From a checkpoint of a small mixture-of-experts model trained on Wikipedia: 192 SwiGLU neurons an expert.
Below are experts of layer 2 (counted from 0) of a mixture-of-experts language model. Rows are named router (the router's row for the expert), gate (a neuron's input weights, with its number), up (a neuron's input weights, with its number) and show model dimensions 0-255. Each number is 500 + 50 x the weight over its row's rms, rounded and kept within 0 to 999. Numbers have three digits each.
After each expert's rows: a language model's description of what the expert responds to; "gets" lists some tokens that make up at least twice as much of what it gets as of all text. This comes from a sample of Wikipedia text that the model never trained on. Tokens count by the router's weight.

# expert 13
router:409490502551416489472514515653446525492568453464500467453478567553472468427523485449539575476489588510429495543515591518561514480426506403469547487410492496495468479429521542517505539514476573519510514438511544480481534492541424580471423551485460552643502514550522606490587490435438580520566561435410533464451524516505400454512479566506432519523488449492490412420437446522529572498534470474430506428497487502505524596462560539472508498493469492556484443551467492412479557507530462493541468578594486601428450542512439532543493501426604528528485495429455537458471502498544576411484532423436522472566443534499475467580540453505546439488527489455525660528498516459528550474502555513527582540508548478459438493511553423588603496609489572480542426482503560501512455517442397
gate3:544480498524551473413544546435481561538560388549488431593519493526498474571516562508478430446389525492492474449495521503529521507564463472497592476484459434576519448441585520487453501609432489592436397530437545580437495465476455495544451492483593431411476403592548597509467549471506538495515461549447467467549504464448573453426526585545488511485396489475532556529524522517467504522502583546540458460473517517639497540481497468416551511525470498466535521465551457478537526558570531466432394543566494593586506519474507517517475514505427544421407480552480424518523506560371408525498483434514466601555440534493480495488563432491517513510479532510492488544478538479474423578480465654514435523446449553503465542476540414490468500493407445482487497407438468564525486566565488
up3:470547460507476518588433422508536414442397553459512570446521477466545499503519509455567597557539467488518479531470450515436457495448513526461497587450506563426502538486380509475603512433581577426542547493565471457615478555540592490458550555502427502562507594430399373473472337476504466479483550507560504456462489507481432511608483427460487487529541565464470489479445577500521490481527546474485572552511463551425501403515470488570426431419509481514451557494479530568476508426474529498594569449437518433411469497547483485509519498463551455576571544498582542537483520466579468497524485554494506516474604482459564417515348530515490515506549493549461544441525511540510556481460514439495499418565506470576542403569463530465521503485533585483532495552528557473468463447456554
gate4:450509538496494520457533479513443479537522546487591457490455471487468406570581572575514445439489572529538522551520517416512531554438543540476520559496402409451462437490500508465473550475541499550391483439549544506420501508539483414526418643486407516624343543667544550425537482539474507580525465484527491481515530515489478517480550538528521492514551482428464497482456536479539486568578587516490513419461357489520449500340617500436465515510435502513371432487509519370583491458558444409531429509555562509539523524463565524560545516464511514479482482522535405492456494501453536479510539532543485542544490592492514448526512510453546515510469472481527531565437565496489474497417547507550505502532496512551522566442568471445497493483471485528525545472566485472494387541485450
up4:481604545514435542477568519564506531458504573456553546511482516466436449497508478559510515487467486528556553559512504522496511510463459419464505530408430508444473537573515490496429478483482487481483528484525522461488549539501429444428529567432447526651436515470638573483498537507562507627555467472480519439548515534552408558446492532572501455501478445506491509463520430425590561479556529504441506440487494499528535485343512520498447460572472552581398418535553529459429533541564402554468478518503541526582436637435602516541567536462555521543547505471519472462534492447461504479504493549459496451535377540525433483581487456398589455488438420429539492561471600561464475555491478480496536503479578414545539598539543547489577532505509542499538456506460493449534408530540411
The digit 1 inside years like 2011 and scores in sports result tables, plus team, place and player-name fragments in league and tournament pages.
gets: " the", " \"", "–", "i", " de", ":"

# expert 7
router:508433538506526518545447414496523504463489431475550493454454593508497470387551445496534509396519548456392482579484586534526415575444491569583546466459497559526463444541505557456445470536563438534508482538549469529469458508550501580563510458471546484480563583517478516559593476418531472480531483557521504528526510495523454480410466475433497540587495474553470493523498533427560474533498473458510562441526517442471472503474491455511560556477403446508513508564515452511479615423457433434465468475511460583569538517534554497541529491469605475546397485503439513555412476506459470434517537440451584427539514441430482484568486462442496507408507651408430514428497471474412540464562459450567601471490595501547402429530470444526601550568479491435482489523445463435475639480532449
gate1:337397548462555443535548496491560519516452426523476530456475525433449422504557609570483489501454553501500456620500427553464464556473471497488524474470463535515508504397528469510468532588547446547505508580583528463472567514483465508574542562516539336568526498489491466477512515485523602504565491624483471466570464498529496506446544459502590618541474506463456477389505536493504428447515532650443511452511500528472479531386415436507469505468532477444473499559506573523534524503454518531536463531480498472484501558494575487531507530486527505456498519505459599557489503492437527462491481511580508485448543524557468482519474435442533503484430536529455504367566588540545562541493409530421517463491535543508532458538449474478487499436375525566529536533531325502456477378516487
up1:650612506520467529482523481510392472478525575419519485537542473536543458449495401466521522502547446529504494433495529453462522473573491476487449556499506470493428519535455495492554497464467551458520518411415505524532485477486520522467436433533494641464503441502454548484462443517476430487374532432506491481411606505538522503545469525581442379422484497598539450573490462523525572547442445462560478551527518519514534496629647547584486502520492514546489554435464493443471423488542500516455512465512507544497447475504406475520508510445460501532545463486561379464516509527545476563467526510432415592569455512478494617468537538550425534547503471456545503587462440491436427497496531492584462547489417460457479575480493519450491448538580504463501509419489659545520470624484564
gate2:577547505525497459520499516537574490503562532449498549561477538522562475532585490556549468585422413411515511504476480501504543492454502459552527536475471502519556467526512425489535520519559558533469536568447492535545519542520565513520501450561500472532486430502454477513353493521484468503490473530379441596437588565464510500526470454480418469500458539441535409472453570511511524506542448447555546495478434601525539483522574525402427496445509433418464407435544544471546549586555493442560543450464571498447440481455574469536551576453473560576475486549591533525464536489502428501420571479436433663479557552487564540511551487446465384526477491481578582595473484433510498494482509487448422426354474577556430513457454435542522517430487516533546496529522489489436423450504609
up2:409599474462475491567503492537571471517587582460498505596531530539495529595564432535502439494466437469529553493476470480506482535489488616549499449516497495481580469513533472494520516527492437541456532519398377533520467460501585539570460449615464493467526406514513473485421576513506510453537430519421454581460492528453569523469504495436463521501448482524488492483532575424492526456490559459683433520455483566474544506527556577438473504389545519518397414549539478524548513595526430432535530415509477549451499459405607470588488508442481533507493480518561543485453463549567458531460515513488443650480512546441563565514533458433492453494447457474521536551520515479509430482529536567503502478442488570489461511439456400521503491397465437587455560508431518555395434479486565
Pipe characters opening table rows and cells in stats, results and asteroid lists, plus possessives like his and her before nouns.
gets: "|", " |", " a", " his", " |\n", " her"

# expert 11
router:496607475520528518593436418473555452492505462369530526511469523531479455538530551553506568579496421481527498557448372495424535455456460535486393458416492427501513506538479326552512501558477481454504537495544566472499503525474510483530563650499575440483553447425446516494486514485620524545555591532450565528483515462511562547491538494515468542516448463491502442509469569478473466471559599513473639461578495413448473453407536533429421388541545501435548504449607532400533423496482461478500484566443509429589532535551556478464536457489491503460499537489484545581434514477480526459460450490478455517479442514568560417546473495527490479482566509604525518524533548516477441455525556492439428578496391496493492548518498500460509579478449507497483607554535458468527534453572493
gate1:542446548445514507472468534542503545561528494552553444529562497573500525458601422476471436467484449492561492458543508481481566459545523428567480442462469502426458450507450527520522535487472523547536401496463499568435607548527518491489380559622581493530550478584470485425442509579508552498553527485444560565521520460479519532518479467528519621519449600469399392481431538494478414603549433507488434544473436545393492491437503423486456608489572489443552473556519493463499583466539458458569497481592515533502546541434532396449582509507473443463560498569433556500454505541496558516460505450491435575514505474487583469482522470477521464499477616551522467459479525558517480546443478625529484601541570506455463497483539477539457418414465437433429505506493413477405422574504531
up1:545517543497496542471490502544544591594548525563496488507585564516419544455573522490479462498560466525534566481512533505563458510545456481577475432482509453492430482500451552549506465510497474528553417438424486499532542560530483486575453544615506487423539484536494467361465508525519532439512511475502507557549564404459503530430477572524496656467496633475448437542456486477434473547603436455488376549543435461465476489556455406400485633456620474481530517621472451453477508517487468436569490526505464508509502521465524448461533411483529411494542506516467575507504459481532488497521417488370440577504473495438526480506512454479517463488487583495597394468451542581496481547478445543501463579606504496458416503522456486512516516477467520438404469479448462484372472554472471
gate2:429352578591502534469582491385387474468506573577489518442493487395408403515518504554535509512464566480505503495565425473482549479502495430456475494507500486482477553537548544539504492524435430555440594575581523539504485483515520488620492556523610461507485537553536482490484563517447425549506485510501483543516477474426506511516594477503517494427506528551504504461545471507448541479577511526466569511500527546510504494492545391511446539493526540584479393484548582503501563420492512458468457479490490483465500520543547557498507479488477566515504458495458398438565506493511470507538524446575516462374552566433454503420459507487543536498542488596465514420537498505419395502450525540303533539487563538520506591450523499456472487366500424518482551502485408438520400615501554
up2:439361466526500570531517426416499410473471544588483518503535571538610343498591482548452569595546552542516501524520475550521475514492551488462537417528486507553487556514490521517525459433445441523483580554446569545541450470504530471592485546538497497469443445532532422459531545419476427544428392493503418493527455504433496495406510463499447454500613449498463505539672518391429547490561568487390531519485510514501493553575514445553436635523510475506526465533433523510524472502480430448488495465437537415518552510586529514495472495498540497473515526469527429468577461498465463529613530506458459450513517532410405463530433497499577573587521492547468503497551490479555425485510492491494509505561496558556530567464530562479477471466576473513527586584486452426494459577513443
Adverbs before verbs or adjectives (naturally, heavily, frequently, mostly), plus sentence-ending periods, commas and digits inside years.
gets: ".", ",", ";", "\n", "2", ":"

# expert 9
router:449528442468515503529508503528566407424577520492554513506467497463493486552477481556496544587508499469465523417493530438363445487499399423495527566483555430570525486525473596523560519521493555499541612480412494525523464510481487482438553581567450503447539395388557542556444563477510484552523476478510572512581499443531495513477463470488516508484530491492625466508467622450549516396430517525494468360442448557458460439547438591450501397484423571463530537424566540441525399494432613536520476551445487396465506578552439549533522408498541461522513555547574524451528580415493514542469448566465487454447424494490496541533423538508593442559531479506508493437465406409518549475501534535504486483458475554432524497534444524460466459511520519463547501517543524456401440504498447
gate1:508453518452569593523448494397496495492462462520568456438483467560516525512630505524507423464485552504450405486583418485484515592474579472536543462609464540436470491528405464431424547562440566552503451538550540505456515560563503544460508424532511475564515490595498481452451412538449508439486482592478441455500501579420497501514555515461470498504469515449464496488552486554401468554479499493533508571464503556466441437449469422509506555531580467474594473459502520528596612493458502489515501451568591550520541457478473484476554551517481494452533430498540486457505470539417505514505586417527474614586527514436553434441561628453448509504503538503517510544574517501564518542427517561435475484474448498522413593437563508478477500470391406506514630444430508477376556480466519
up1:406522499470483516569516455495472446679577607491528433507423471437534455514560564527387475526458499488457492511475491401566501472542465463515463524469545478639541576446527462463458468481537482501403458534466516473492459549490474550459529489551419481540531439510526492605529502519408486521577470600563436516534453587495539524528518430427526525466537444509371558557519387538472474445505494484543411576526433471500413424489472485446500527543466447415555536399455491472583490451497524478532500417474464552505485523539446491524546558472501490474585536611508499550499456494559470495465530539541535503420526541416537624490399529477555507483448540498509547476531577507560462464532445497591506430549512497599511447441526481509446584521451483543528475598516394452431561485458494
gate2:454420540386502512565514537445487502489461554477504487524462441583536413524496540521433447465451442453517531543497518597465520515490560439508538588509506536547448487458447519505555536542465542518468512534525548556440627480528542503538455568549550476593523448513490481438454545481481472530552520542480495387460493487441540505529572482457513501389390509533496500330420500570453455480507472485423567572595542466542521554472510459565516463448579523466472507495424469465508546514564517480574450488470547587485470498476590406586530573580471611467442474397506521462447479557409548514483519427547496600571485598489507496386565605424497501487475459417495501500540532575551469503420502556498431533482484561453421563509548445467473433435477475479515506440437557426488413469520500
up2:347457466454488561486590404459480429416551577499471447552497500554547540576573521606431534447540413536482543460471539559541486531474564528482552504523551565531523490461488483437595456415464377483423434528419499565478542529499537434459506460465461542519524536512452418516455482486500451525490524425475553485343474580456519473531529487510488516453423564544472477540464585536501471498433522367499580556489444502570474487518486506449585566432598485565566508540471460441429541527564468476490465530494410490488588476494450538517538460534426519498537494473505462507429448514448543554455535489529496485486483495532558513476543532588471566475502542440524706536400502518516429487517502438533532507501497413552458547404588471464459563521505506466468502489561582436512464543476482
The second 9 in years like 1990 or 1999, mostly in Born fields and birth dates, plus other year digits and date-range dashes.
gets: "9", "8", ",", "7", "–", " |\n"

# expert 0
router:538593524461517422541441448478518479454547464482484476500459530518528422445470436456519516562594475508439440534494517569566462569465497560524581446476470463404465484574591455467427422534589486464546527504474535451552380426503495555525502457528524507401429472469490459503478520428597493375593498501504517512550510481494514427448483530472436470479505487530516480541507597441436563465562477411498466446456429516460539491518468504562436522498443471508439545578553472588434512411483462476489568504446407470656433367588471565493460442519565470545513496503522575470445523478589553392478448499499532478528473474477433522538481498502449424493539544514498449470522470435487524382546423445544569530526462567492442551561443480576490473466598497403527481517498573524444604462536517
gate2:649568476572494556475377536517571483477536515531491503498460472521430464528531510480484512502455497525455448513451500468525432528490593518497506449457445579615475469461560691552538458451423530558445480524503472513491496466482516486556479492523394508519522567526515467537522462460412462479525451530498598509597448455500512567667417580461476460573420622492480467403500564492640399453473526562525493529573498518436505569573438455517543484518511484546505500481486442451539540533522484413464514493579500521433582470547426484510525449438444481428421489554403543484503495521476430436532537500520527462514543498524569492473518535500509503448499538474613510515471496506458544485473465506467415465614594513460458534505517468533620561531563494450509540516424432522558436524534501
up2:659462473613495519451414512504438430569540540489517583523493454440529422484496529479519502529488527552517527424518464495499454476518500525447469563535481533568448529478460578481487457455454462364474511495448501536507481530522533399573484464544528464474549532593492485524572471518510512409446485481595568478493433445508535439499488519443445463474531534529421493562400589525569470441534460564544464493567506458357533519469512548462514529582480514508528556584381523437620537503563516450403536580572479564444565466576402485493524489406480485493454570514457521552527578489535479503525500466576482544444436468507654444513473454558462494431443591563474412498502538479546514486553431549532452457515480464428430449527484441544423451510496495453488531478395414562495510496469518
gate3:472522489455470528443491597512511496515453529437512580568489493446473440554497495463538453494501495570546471612515419510461509492457421455494492509437622552512509509543480550469465568514481561518524478553546429465496511515447470508472579514567482373501443538503510486464461553497500531477560585550524460518506478513531541454488488475509467624502518558458454504535462455447760509519514531482486448517439496534566598523537522422444555548498506540540483333477468417435520484464514436507591524448520533531456554458485580526526525575490501532502534566521547596527494469554297495557405410500505486529512546447548512433366529498509465552500580466506543491452507447542551532507463466458527351529545416508509461482471606477488533486456496473450516527509499504515498430480519521
up3:437520543552540460515492549535481573559438560564452544566517530512464587509496528464493456519566536552476498508503549504456507506581538515542514403493493558552496416497461525451485527471444462499503534514559414497513420520549444473471562428426503483499641533496595520431478531512458483541445414531471554390505496483588410542388430557385444547526564522511517542592497436504659509542482510531489454581508414581495517523555492492478538515460509588528548534532520408422579435551475540468513540523594493451560514436465448537469511492484482477488539535476505521531505576476510557465544487464440489466514437503501451428465511485553443589501540523476525484365450458417508526485467533488518401529585425501487486478535499489499492582539514497405305471384501596585535518551502488
Bare spaces, paragraph breaks, heading markers, table pipes and common function words in prose and tables, such as of, the, to, (.
gets: " ", ".\n\n", " the", " and", " in", " ("

# expert 6
router:511567406508466497513562528502505403417555543430464478427424551544456536537443456495546551526530515533432483443529485497487436448410516482488404500433567424518508550511519434510510545540458564452451522553458519496566502560625498548532486518547589503431525519486407529575553399419497494418554399491457545481499479443503510490531426478442444483411511536519460515546493606525477544484421509484438530491556514462527526591545506564516487434458500496617502524528557534465594436457487594554487500575501482631466497511525500507444427442525537491529555523493520545465474504509684491396440513437443591417490456434493446483528454479504483452452525445496473481558518446475517501465550540476423519618407474548464401521553423500534517506518562575406462478482445575566522574477480507
gate2:576525518426545520466505506461517434540507495466537461572481538524483483529559422557459461471522505518580479571520460555465523490517509413500471564420427473442468471490471460560565600539488591573528494517461496531485537497492561547526461552483523447534530584564492564450471482464468512548469485462448426478488497555513460510518468503520505380504473488512435441455426476502486444429510458523538482489494502534530486401457443493492477492559516485515532413442492515424491520523558467499523448477606589486469463464478507512493602471505502542469459455440455485437506553558409574510503517473515451608533568533547877450391546500430589533501482498545561507478482491476504448503403514573522495484494447530605451596489538464465503469488472497502562538512538463471478467570514537
up2:525520522531501570508598505518554582551466464473559507525469512605482526592505456355536503519482515438529511466504526508520518476558461462436464469538607567520350474432487545547514541556480550486468477477556477596432468552549577528577471490446536486417453445510431548501492508478613470491536451445540551577519510405455501418493444521497402496593512521495528482392536418501462492463506468426422483438521516450454550455490556544399492528460515556609563588554458575438537441501499549500456434488513450428420583436590558424555506595536456528499511456519540539422494470547536485427504465473495491519509540402523480548570480475548521485536527515538541544458401538465505422556522557501474491413499507498423532442572571432448418452502522522519556544555500484432547506481427610
gate3:508404570515462570561514546408560484429516537569505408566520440478448533546568420524498497480429550471484464520552455494530528490525541442486525481526441489442556541510498516547510568391567535543512512531527488522517623489576506482480482603408445497504536463578526486515511616465493469504555544434457455486529639488488445513490559557466450499495433611473612406515461551510416504468545441486485484544471511567550561497461523443529379525410547481523449398505486487451473505575545452474396472456455543585489493559522586483462517510460450562544564484463548505451505525522442547487568556493572462483538468472475542510606543559431486483542449451596495547565524405463507494513411542488505427526505505528530507565476572512499530572687474385488539517529502462420461459510469513
up3:542439524556511582508441495497568409423603416512536482580497468530567492519544518530520465499496535527448477515504498409521515543491472442458527390430457656541569555481485512501517532448458482440501481546540585538509533532483498428490532564563467423544527506525490476421469496460463511556428442439495549520471536509505404556552478532394465448543502440487486454528615517515520470516517508544476454378484525469419534502464482421462548513478402493517565484513529535497460568476480455487455374506536522511450446507522503504477483503491432588420511536577527498481494390493523551519573409550448571520463519550444613382456502573541623455485439576478518552569471581481477516472490541568510486451514544431488539546438494521440554522393537537524569411476493486576447549482389636
Digits and spaces inside stats tables and infoboxes, plus United or Royal in names, such as United States, Adelaide United.
gets: "2", "4", " United", "1", "5", " "

# expert 5
router:507476510471445529484521450427476458417502535482531447484449518591494488530486472536559520529457506546481592486507489558483439497498425402484452600465515425580618662540379559472526571594512550446427581567447492581628510447444488605443493434467574408504473524486437494486500571413511598522539541522388502520477487549576531543516472461481463461443462448486503489431468519571433500476473457546547494524477514544535497507532560580504500452544504522613556472398475435466479485617489516476481590453445517468466472611488501567522475457515515524540509532505577499471483507548465402568526473566492499502537469421495631530486471544475443571530465404492471463505554508529552449467388456524512553545501448487496499522424519507471435515502486512557432518496540567543551537474513620
gate1:575468527451475529493515496445486522493471495538503533455507423477463485493505469523465314439414458482565420607578464567443477439477501537534491541511406537465496432444460525474547547543505532497505474532497509461388589501493516468505502645460519455605494554521533504454428582544567482488492518590469441505552580561430549522516563448523454462549492473414420498399422581559502473545499518480494571480538540572446546518501442512432495451598627468517521476297524556423602588409546503366508495521474486495488476515459530455463505547445474488485422495572536500503532513484423518502527479488530536537549543488470590467541513531438464558511526514521602557476511477516442565509408511496536471546528488451519477578522520470494571436462457495513557611532481490504464503451520553
up1:437558522557533518484482510494556469435502513513552515521502557540555487582575448542511528467533490496554519406528438654469574513526401401428502489563633488531470544502535417551453559456434446499613455455493501570564478502535452521516535454497500407623390596460586347469462530524493492560498503505529551450407440499538505498471468568535497429476546523425563469461496446480409464443454615450483440452418495575517406472510460434398555465496468531483471440546513461544506491522613543574478539467482571418490529480464495588512496508473549540500540488470618474510496494557443527565494473485552559480579443480440491552444517524501551563516523463558545445456525577488592499491448558514462510508513413481515470444498491578458440542494530434561516488556550459471578469487498492
gate2:434486468473537564525475451475477480547493497437530473507557532558499441516535542515490494480489488484587443470485477489434556490470447505525482476395582490473564413550592441640514640515440493484491376505564578522407577544424494512480488557481497420480565542507510551414445518557580496448497573486564502489474474461516511520606551567537470506519508514533518469525469471452445481549570487485525512518449476565595534387443513468564500451525593443492450489460535501483556543473545524527489387433484537439519506541553546459491600531457478567640475520496548515477435552547508515505495439476614473550477503444504503445376546516395503448540477501508538531440462487511424488532524543474515404443514503427422463502466577484544570398419348400466569500425450489482473471439500486
up2:530444549453495619531456469506396438521515575486446573554566493474472419569439477508443461465485498477541569490549525389426588480435490512425541526375467538434595444481531524557525498550552527499459469522500579495527519504530530504562491453458438517486534472485532431424486466479555535536441482558556469478523537467565482529467510546432496469571501469507453539494554523520618542512401498544490507446571557462470580491508459537461525488499505538515499460543438545480467512450488469461507508526419571480449498547553461536520521446497495485590499482512471526469487583473552580465462560548399612564393504431412442511473461514488579436472496556513510471446534542481462595480501436522563466516486498507489380528559685521499737472452563526524560529504415524464473549467477485
Mid-word syllables of Indian and other non-English names (Bhab-an-ipur, Mah-ar-ashtra) and coordinate or vote-count digits in West Bengal election pages.
gets: ")", ".", "an", " the", "a", "am"

# expert 1
router:551505416521497506476484577517522482441502526482458512516535491450488505594439501521555492522536578531429474467544550503521443482493479461468469509580476440500480515523522462468626555548466568448488526440460526507615458519361497548398543509545497501553572484490451522560428541435479516545618420442478508548498465553474539507519468507455467537355462536449420465478443507534506464466427583507504483443553484507498476515529458644539552440471488561524530384454583519459439494462496573498422480425498598521331401479565509517560469545518511571483524480428414454501484569570540484536451521519463525459513523511455597489374504431498432497486511493531555583545451475488532567524410528474571472490512485605532484585545431473402512552406485520486523513469442490607512428525522456
gate2:544488460494520523538544576541510504436455440439457478479494515489432505544514458499483437430384532456561494494469448534430488469429497413519385508487573524562538474559513492478433578511462519563523524479576620432538497484537457553523495466596487555532435504567455530446414560483497444509422499485478490447491472591503490525572502460527463478463494528482578418497470566504478462467493410437463569485423419531533548549462507417513482462499514497453702486511479487470516539462597483528582455524537493467498518475471543447469536543455508489366495478517467435537439482561424397532593515519519620514618525384547592497542549584479451549495550550425448557531564542496510474613425515494491495497496520464572434532470529492624441539479422492481415496545453551508433485519538557
up2:508528486485516581457469463561523497484451465474513462466450508550467495444555436452528448536497551466508490524505478496434533541550465447559425482458583434607576586430509497479454476458525516588540605571540565455474509516564359522501446445602500556505443371536467562447446513484482511493423492465407493448554449600479382541599485555467442481597543580528525451511457532438436495458535389408414584547536482500525482564466466389442444539555540523501614473475444445505533540481494555515548467522527474486487494457495528524510565483459550493455520504570485430557490461510473435451545470498467578499611508484491500425571499560517469483428480568528459563495630532430495509538424496536515507502460586498581433494511568480576469519539469441404491500481455542506471639479497528
gate3:433496445458495521482524471459482500523560445483471477586571463494496444570433460462591452484427521547616521542531466494424520407523456416474568461420442563506509479454399458577526619502499613548530539529468494445468582550450484472615426561556455455570471517483481624401507529482527498549481510547514536497602526417471494509503541510485453445563499526490532528416389591568477451517449465521553564438425521482470488507438454491500474449493544547430492497429473516439644512474488478507631439530447581499507551536501498447508490510467546549509549523559540550414481537590481494496528481476497472561528538455466582497445521524453451531456415463497431449476480520530527518635418491536491454457549519502542427549572580491473387466454530491550472483513488625443495484582496516
up3:544477520554472541508510527511469501529530586520502534525509499430542628462477524393466475473498501471482504435493489474598543555514529542509535511519436527423483509490462554543513474566545531642490393448560532448466526466448543505417507503574527526539517385543474451536539463415475521453491571514516545583446473502462549571555568586431534554474589494538499368460515507452413497442516447505523604427474509452488458538464500506534462490500511511428451512479474568437529626517575524531573491494523452537368392548505494499528433451409502529372413537599450564537408446544529480473462495461452547474487540500478479565496539483433553456525504517525490583457487515481452590513460525415422583514447526577436555440556483518498536518510420455558514516539434486683505494504508492
Digits like 0 completing birth years 1990 or 2000 in sports infoboxes, plus table pipes, medal-table words like place, and field labels.
gets: "0", " an", "n", "ation", " team", " N"

# expert 10
router:527512606516370548494475439536472484446487423478495545452548502521488572486472434504459504547539462558401480489554446596397488509596439440500496473444521538457588554543407478561451527450380587472518507521483573550463458503498437550563470441446522490457553507373460506521479488444515527445447605509439563490444524566549539451502460523497426472454436469526539429382465561549486579563467479523543538480498511502429553528529538450515608474537507497558542439395498497545479448488503578558499557544437498485436511518456496495509499584507515525520454540430559458598549474503502502438570503415501435447493612521507526499478521552522557569472599508409432554608567518582495441388496524499507509528425561511415468508532471492481569561556433525416523557490516488534530426527441561
gate2:503507509493550498423530543448496511478472529420551464540424421463495451595591562531516392497402547534598504528493350519499480457458546372540507400479441447449450548512504435514556610533530507511417564514550489468457549525543528521420560587550524453551410524631451515477467514553493485489521430554476457465492516465437492528496647458539518480495499514370424454530508460570464437469556496598529480524452509544564452485481544511489440509476487475408531454527565504472534594549520536499506518473530555471466551510519535461521590475435442462444513436549570484512526531572409473526514452513502502565541477500477538474500473486476459526616469461523533507419486491515433515602341476551491501549546435470544483554454561488447535496444469432564461510548417455479439535482618504
up2:480480591451466541383509511581450573391478446463551458486496544463529385466504463645494518519394461463489507470535556548545485373515486462454464469510525427395508480516542530458458541463466486554505468489438497501520598456474523533433548524495568539537456479508555468437520563486521524644566527488368524485484497461513406443513577518522418498513622416469586438520512548432439505498521544465430471481455480532577477464447557575521481539570486545553357473537526464540546503450505488511548469481497452526384494403473538535590526584488511563477516502460473586518431491502541523443530433457515512449517560458527433501508481569459497509568472473430516406483483405565506470535527453488511500427435557614402487538449562547466539545454572509548507430474493498501472501513570509
gate3:461523551514510444487531515500488446589530616496531445578514509481522523600513489430520503504431477505443503506542568479533474459417586459508545536508523469505588500499481493567531521554500455570499453517567472556451531448564497488487497551512492445538455533550503442457452464479634419553564485508531484566530494510481544508621486466468425461485486515524456462604459498484612411515478491461551462458469473518482535441540539406519513538452597521468552434540484443432536496558602565479468495462535511493517557393505438444536494389497447520417446406455449507451511540586447466462536492501550485534477582524459692594487516513452466522449480523463548466525389520488420619458408429476618563509586460554571496595495563491544474495429469432507490539509530566496508421572523545
up3:437499552563507452464634485490512433524495542525433511575512538478535487576442490440534493513456459516468497547568554435448525447478554549439579515558547517586614522479453492608560521519482512519587533511474505554456539481519492461494570555535504473437465517476446473504478474500588491477451508488549499507641571498462483525554440544471476442427564489557480498544465467493525408522410437470543432486442481451549545505581394394559519518505588531505433487588545522502473430518557565511456516474555494523531509467464401532479484484526414486443502399433400502464487529514507512491484414508449510507444531435476539509539530387493404493410541501476548414516452573557450607399501359383595514480510490557566545560534572559534513520410440443468549450518518563539458447527516541
Middle or later digits of multi-digit numbers, above all the 0 in years like 2021 or 2018, plus score and date digits.
gets: "0", "1", "9", "2", "5", "7"

# expert 3
router:481548465486426451506553473476465401419465542413512465430462471554505484566405442487588507523512544494445503515513447561433437546469461440470458513441522442486629559488409453515500535532523592469500532531519478502621524484569478640529537532552555486513541537478418507572536498443501489476511490516457600496424476510531523458555453468478467492391487491452512381432415535519524537518379508473514499494554493490461555563557524604473500473478497579482537430430512497476542469486502651613478503569507421558438456548537518544519473549516511506526531554438527568462510541514627572403436476479461538480506432417520528492547533536557505419505549477549417584490600468468531548424456534530536503551432468600458445534574394466529489447539493520441481477448428562508485509448483528
gate8:522570533468553522594537532429498461527551550422519509548467437531477481457516481563482431477371586505573432549486456568486521513466477385500416595489507541511525507556426503534549572510404547510457471562516503519411570564523491481497489563511463491546567550575547564368432503506491497451499497513388386525547482593476512520503493429588497450552463523421469486517484515560473488529555391517545527527495581512545443485470463458526449506488521525547551429429471504512475511515468328498532456462500600508509478497441510387527503446480495448409485528569476532480547506574407447561493536439548427509535425525462577439491579495443450525553518590521540550580521518486526509516392519530415478526545506512486433548464570501483550444450390416539548551529482459485461514567548588
up8:511428474466492501417504469440518486469492312523460449422435539476543473458554579592434482465575487525544431554475489442441473558455465520454429509476397496427509499552547480544513501603560430490502542491560495493480589511468489568470554468487395505428536460473439463519400543485519435525536532540495492480440512560394490541566570541496538483478503466456447564535450523532435518408583507459517552549474497538626383474475436537453485485510508475382550491468564530500479361472479470500457627531495535513494530493609536572527456484434546541443421423514513460587495512479560455493475508513510526481510541521497515508490499507536520573430496599497595469599502544546583444489509579526507497562470437371599496534509555512484484525551465543532462473538479467475508531518621432
gate9:478468553436540524515484493445500444498545520474563499530508459449479426492559502544406447489425550516581413435588374503445533480489458451530480524497453548473487443530492540539545652552472514606460451502497552530533545495461478577494509592531451492570470515533531556794430477578522451535463492520465440496486507505537512509502527503530575509475540457470462432411471539529435454458504477472588476509510520533522507444433474506421470523452588518507516475420501517495584561480530472463491507511489557513505467534490531461565540547513463492503512466534534558484435547542450475571610502452525465586475490488483510487448484563423507533507448544492547529469484448518450469604404533522467418534527463508560444572491630520505461521378393483634539572452479520557534470517529537
up9:509594536437515592561583484458458438530540577389456473532523473488469438521469528521537424623441454582484505468524467523503559505568498558491486457575475470527510508550421469523548478547528516613524460496515476628545513431514558532431512496378542557548496408527541502460467476583390511583529523419505476541524527479465488649540463542516570514421473546564576587500468498519470471439576396408470579583547506463479515508521467466487514466495438477564533476484453396537547456392513458440620524417420566423491543528480413478500449544502506501503437464539496486498517516470495448502427573490526537444484504514401546535507511530448519510555506394530572511476475477528554563540480532481561534436572554485492487546471448513493428557418547485425550402537498440463516516419470521
Line-initial dashes in infobox and list entries (Label, Website, cast, genus lists), digits in chart and vote tables, mainly album and band articles.
gets: "-", "6", ".", ",", "5", " and"